config.yaml
n_experts: 32
d_shared_expert: 128
router_score: "softmax"
head_dim: 32
norm_eps: 1e-05
qk_norm: false
attn_scale: 0.177
optimizer: "adam_variant"
lr: 0.0013
lr_head: 0.0105
batch_tokens: 65536
seq_len: 256
train_tokens: 363800000
Below are experts of layer 3 (counted from 0) of a mixture-of-experts language model. Rows are named router (the router's row for the expert), up (a neuron's input weights, with its number), down (a neuron's output weights, with its number) and show model dimensions 64-127. Each number is 128 + 24 x the weight over its row's rms, rounded and kept within 0 to 255.
Before each expert's rows: "raises" lists some tokens whose logits its average output raises strongly, later layers aside; "mostly gets" lists some tokens that are sent to it at least half of the time. This comes from a sample of Wikipedia text that the model never trained on.

# expert 8
raises: "/a", "iers", "ican", "esc"
mostly gets: "==\n", " While", "Species", ".\n", " chronology", "|---|---|\n"
router [136 184 141  91 104 133 124 113 121 139 108 113 127 152 138 117 111 144  99 147  66 114 123 115 136  95  99 116 119 112  93 115 150  99 126 140 146 107 131 138 104 141  71 121 149 139 140 111 129  96 107 103 147 112 125 125 138 150 130 125 149 144 175 136]
up0 [129 143  95 116  88 131 123 150  96 120  95 128 159 124 153 151  92  92 146 145 108 155 164 132 106 113 128 113 136 142  80 128  94 142 136  48 109  76 157 130 106 149 110 112  93 132 127  89 192 104 179 128 106 132 121 101 102 146 136 128 155 112 127 105]
down0 [140 159 130 104 128 118 104 120 120 136 130 116  85 110 105 143 139 125 114  97 122  75 127 111 139 135 129 166 149 135 148 152 155 102  94 122 146 133 144 111 161 109 114 179 130 170 119 135 126 127  95 109 176 199 145 109  96 125 143 121 134 156 152 147]
up1 [102 142 137 125  92 131 114 136 163  68 108 116 110 132 170 151 138  69  67 157 156 131 142 161 177 108 161 111 135  94 179 140 107  84 111 149 107 127 124 113  96 110 115 125 142  95 155 138  77 137 104 137 165 130 151 123 124 111 159 163 107 142 100 111]
down1 [120 118 122  89 127 124 143  94  92  93  78 111 106 100 178 143 154 181  86 102 130 122 170 122 107 140 102 119 130 119 124 190 167 116 130  95 103 102 112 104  96 178 152 107 126 129 152 160 111 127 138 162 104 123 139  87 142 136 158 158 139 110 148 139]
up2 [128  90 124 146 176 114 114 107 121 142 109  87 102 148 169  95 138 104 119 112 116 125 118 135 150 160 132 120 139  83 178 141  93 123  89 127 148 101 135 132 148 132  80 167 181  96 189 109 118 146 104 104 137 134 156 132 109 179 130 107 149 136 105  89]
down2 [128 112  90 155  79 158  73 132 146 143 107  86 118 103 112 120  77 134 167 158 156 149 149 122  67 103 136 113 160 117 152  85 172 134 158 155 124 142  92 108 116 106 128 113  97 140 128  91 123 104 169 138 119 126 120 154 149 118 143 170 121  82 168 116]

# expert 10
raises: ",", ";", " ("
mostly gets: "ization", "ness", " town", " Airport", " services", " service"
router [110 163 124 142 130  89  75 157 119 115 144  71 127 112 125 109 135 126 160 164 133 117 139 106 140 155 125 100 132 144 119 118 102 100 125  84 136 136 160 167 146 127 144 132 120 122 167  92 132 167 147 112 138 155 121 133 172 183 126 141 140 116 134  95]
up0 [130 138 152 145 105 112 139 124 127 108 118  95 152  94 141 137  98 143  99 137 180  93 131 136 127 146 147 122 174 118 140  99  64  65 108  99  75 179 118 159 149 120 147 123 122 111 115 152 118 157 130 125 108 117 146 150 141 154 142 119 143 120 135  95]
down0 [136 125 175 122 145 125 149  99 105 120 140 162 111 172 130  80  89 133 112 102 132 105 113 166 109 108 125 104 136 114 158 161 137 120  93 102 110 103 106 131  89  89 129  97  70 129 126 126 151 124 100  87 131 119 139 148 144  81 145 117 149 130 154 172]
up1 [150 152 100 158 123 180 100  81 113 135 168 128 130 139 153 105 110  94 162 128 141 155 125 109 126 130 124 126 155 134 135 108 132 109 138 106 131 127 101 147 128 118 149 161 148 124 148 100 123 136 137 134  84 130 127 131 115 150 131 126  78 132 114 128]
down1 [ 83  84 134 136 118 128 133 122 120 136 150 154 101 149 134 136 154 158  95 122 134 148 106 145 135 100 122 110 132 136 114 114 110  95 119 123 142 153 135 104 132 130 118 152 142  98 155 115 139 132 104 150 119  96 127  84  92 157  96 153 102 166 123 129]
up2 [122 133 153  83 130 159 127 115  77  66  61 132 137  89 126 104 104 115 130 122 147 182 160 128 100 130 132 150 191 118 125 128 109 138 124 137 154 104 136 162 142 157 143  80  97 101 114 141 122 158 125 129 113 113 133 119 122 106 100 125 133 167 153 138]
down2 [148 101 171 122 123 139 114 144 106 135 128 115 110 140 141 115 112 115 139  97 132 134 129 125 186 141 128  92  86 153 101 177 130 145 146 157 151  84 159 160  82 141 132 130 154 122 150  90 156 136 104 105  92 120 115 147 150 141  80 118 114  92 139 112]

# expert 27
raises: "iers", "ories", "ities", "akes"
mostly gets: " same", " living", " similar", " different", "ological", " natural"
router [ 74 171 101 132 122 101 107 133 145 103 155  96 126 140 120 131 106 116 120 137  91 114 138 131 153  98  84 150 156 149 114 118 129 120 156 147 114 162 178 166 146 130 171 154  97 140 154 122  97 156 102 107  94 102 158 153 144 168  93 119 147 105  84 112]
up0 [158 121 153 145  89 116 127 117 126  68 118 102 153 126 129 119 114  92 129 127 141 149 105 171 145 123 122 130 132 159  87 138  95  85 147 144 116  93 145 127 144  68 138 121 112 138 189 105 103 124 130 148 123  95 140 123 143 142 149 117 145 134 117 152]
down0 [ 97 134 126 174 122 113 131 143 110  96  89  87 142 128 121 107 164 160  95 148 156 149 118 105 154 181 132 124 111 130 141 139 127 159 128 128 124 124 112 126 120 140  79 121 119 115 123  93 117  84 112 131 168 141 171 140 146 149 173 119 129 146 133 186]
up1 [ 89 131  93 110 140 160 153 148 150 110 126 146 124 144 157 128 105 116 107 128 133 125 116 112 162 145 143 142 170 126 139 138  98 151 146 148 116 163 152 128 105 102 138 167 147 133 102 127  92 108 122 157 139 123 116 116 147 143 156 112 141 124 121 153]
down1 [106 143 137 166 125 114 141  94 107 147 118 155 104 139 171 118 115 140 135 103 128 106 161 116 153 108  90 113 128  79 107 176 123 136 176 122 143 120  87 137 152 159  99 134 188 117 144 134 112 100 107 104 158 137 136 164 138 115 145 141 124 155 139 159]
up2 [152 131 175 142 119  85 151 159 101 122 159 125 168 111 163 159 126 111  99 137 150 135  97 141  92  91  98 130  94 122 109  83 117 141 123 118 117 122 120 133 138 122 163  93 103 141 100 140 131 139 174 129 137 143 164 132 157 127 127 133 152 120 129 128]
down2 [175 117  80 159 118 114 120  81 137 116  84 109 169 182 142  78 131 114 115 112 126 152 150 116  95  80 130 141 174 120 131 132 128 144 113 161 102 168 146 145 142 145 136 160 104 133 136 126  89 131  90 124 156 149 138 108 115 160 124 143 139 107 147  83]

# expert 16
raises: "\"\n\n", "ieties", ",\"", " Species", "\","
mostly gets: " JPL", " ·", " age", "-STARRS", "%;", "-d"
router [152  99 154 142 126 197 169 159 129 136 149 109 145 127 155 144 124  82 153 120 142 127  83  94 136 131 169 138  99 118 135 114 148 102 127 145 137 126 133 122 143 109 193 128  90 173 101 148 111 104 167 128 155 114 114 147 109  76 132 122  98 136 129 144]
up0 [114 140 108 166 149 146 170 120 132 110 133 113  95  88 173 128 101  88 165 126 134 116  94 121 137  97 178  90 138 144 131 113 138 117 156 103 146  79 154 119 118 122 144 123 128 141 141 111 136 158 141 131 129 117  99 115 153 138 131 136 116 111 162 104]
down0 [137 128 133 113 133 143  98 130 130 178 169 128 144 100 115 110 158  94 142 164  95 110 152 107 144 132 118 168 157 192 123 119 101 119 115 131 128 154 116 165 173 163 107  89 149 125 183 173 147 139 148 106 106 113 138 136 132  86  85 151 129  84 129  72]
up1 [136  74 158  80  81 145 131 145 137 163 149 114 127 146 128  97 109  93 131  97 104 115 131 179 130 136 169 158 109 149 116 174 134  70 143 178 138 115 132 153 121  99 145 103 143 124 137 115 132 131 111 111 117 155 150 140 146 128 137 158 131  94 105 139]
down1 [124 146 102 133 109 143  86 131 100 111 150 142 128 144 117 174 138 101 154 143 141 122 163 120 102  83  98 106 107 109 137 106 171 150  92 153 171 146 136 128 123 148 138 133 159 103  81 130 113 163 144 144 151 125 134 119 117 135 104 125 117 132 136 151]
up2 [147 148  68 131 116 135 127 147  53 135 130  92 115 155 132 110 118 122 118 148 134 140 105 115 129 105 138  62 176 119 125 126 116 159 138 130 136 143 154  94 149 139 141 116 130 154 158 130 160 102 130 165 140  89  97 109 158 143 105 104 111 124 118 108]
down2 [126  95 163  85 123 135 153 119 151 156 129 130 144 109 128 101 129 144 161 174 149 145  81 177 126 166 112 138 134 137  96 147 111 113 171 100 134 119 103  99 120 134 144 116 112 119 118 124 127 110 151 123 109 157 130 143 141 128 134 168 137 135 137 148]

# expert 12
raises: " Studios", " NFL", " ratings", " Television"
mostly gets: " par", " bre", " politician", " political", "za", " ob"
router [123 141 136 136 115 153 108  88 150  94 142 121 122 125 122 159 136 113 163 118 137 102 123 162 102 134 108 155 155 147 124 155 110 148 112 123  88 133 134 118 127 146 140 142  78  98 142 136 102 127 135 100 140 146 107 149 124 113 152  75 179  85 103 118]
up0 [158 136 126 132  87 145 104 123 150 131 132 170 106 149 120 180  93 110 128  89 133 132 112 122 115 121  82 100 113 132 145 130  93 100 123 120 115 110 166 163 135  98 123 105 115 125 165 157 131 117 137 176 108 103 130 142 128 113 154 106 154 176  94  92]
down0 [124 170 151 133 152 191 111 144 135 106 134  95  93 147 162 162 133 124 167 118 118 144 130 139 170 139  61 130  91 146 124 157 145 157 123 127 101 128 151 138 102 147 115 116 107 148 100  85 140 108  81 151 109  81 133 149 115 115 102 136 110 140  96 100]
up1 [133 132 160 111 127 167 131 100 167  87 101  79 108 133 157 161 112  79 112 117 162 124  97 145 125 159 111 129 108 130 111 128  65 146 129  99 104 161 185 138 124  92 148 142 108  99 102 130 134 125 115 194 144 115 132  79 128 124 155  93 107 145  86 129]
down1 [182 148 134 155 103 141 163 138 154 139 139 100 110 148 124 183 117 108 109 112 150 129 118 132 106 123 115 135 168 120  98 134 131 140 138  94 194 139 133 135 152 109 104 136 111 125 119 128 134 111 100 132 112 146 144 118 106  77 150 140 124 142 111 100]
up2 [108 115 101 145 134 101 160 139  93 145 129  88 145 143 129 122 107 111  89 130 127 126 164 147 132 128 133 133  91 107 119 123 160 140 133 122  97 130 166 136 148 106 122 170  92  95 121 127 127  78 134 112 110 130 141 115 157 104 119  85 141 142 123 131]
down2 [156  91 145  80 100  83 131 119  97 103 128 125  99 143 106 125 135 140 155 114 142 165 132 112 131  95 127 101 123 123 163 196 118 111 134 114 100 149 159 137 122 101 118 109 133 141 142 105 134 114  98 153  88  97 191 108 122 137 148 104 145 112  79 124]

# expert 19
raises: " Administration", "ful", "ists", " continue", " Authority"
mostly gets: " (−", " Like", "ures", " (\"", "}{", " My"
router [147  90 119  99 117 141 158 122  86 135  83  86 136 132 144 136 158 105 162 127 108  92 150  96 129  88 168  99 176 156 150 127  95 135 131 131 164 114 106 116 172 136 135 114  80 131 122 135 162 154 123 116 157 154 157 155 129 127 154 114 153 117 150 114]
up0 [134  86 149  83 146  98 137 139 158  80 130 140 135 126  86 140 121 124 116 123 173 147 152 127 123 106 143 119 118 170 137 138 134 114 148 157  77 111 132  94 103 111 163 103 122 114 110 129 148 116 138 132 115  92 135 119 103 159 110 110 141 124 152 130]
down0 [142 143 135 164 155 153 170 124 120 114 135 121 115 162 157  72 170 130 159 122 133 149 102 157 107 147 112 148 160  94 120 188 133 106 130 143 170 147 135 117 122 131 126 132 112 125 131 149 119 158 170 112 141 159 124  95 155 142 136 177  99 116 132 122]
up1 [168 103 199 151  98 141 158 137 118  98  86 166 115  89 114 189  90  90  87 150 143 129 126 149 143 133 133 130 125 140 133 183 157 151 144 109 152  97 124 113  88 120 106  99  97 124 138 109 139 140 140 113 134 110 157 104 147 147 133 113 118 126 138 165]
down1 [ 96 133 159 134 153 145 126 150 156 139 132  67  95  96 117  59 156 120 151 131 151 120 121 147  98  89 146 116 137 115 136 145 123 138 125 138 107 155 116 123 135 191 144 120  75 130 140 135 142 161 163 132 125 121 104 123 153 118 105 121 126 118 148 105]
up2 [144 118 128 135 121 122 138 128  91 137 137 131 121 116  97 155  87 140 147 144 116 127 166 143 127 164  62 171 143 131 110 132 109 183 129 144 145  95 131  92 114  90  87 133 138  50  88 150 127 148 147 139 130 149 120 158 152 115 160 159 113 146 116 131]
down2 [129  91 124 173 140 114 133 114 152 141  96 100 136 112 123 125  98 160 164 184 105 121 101 118 115  95 129 127 168 103  94 129 145 159 100 153 161 152 143 144  92 100 130 139 129 158 107 187 163 139  91 115 127 115 170 134 103 123 133 115 137  91 135 100]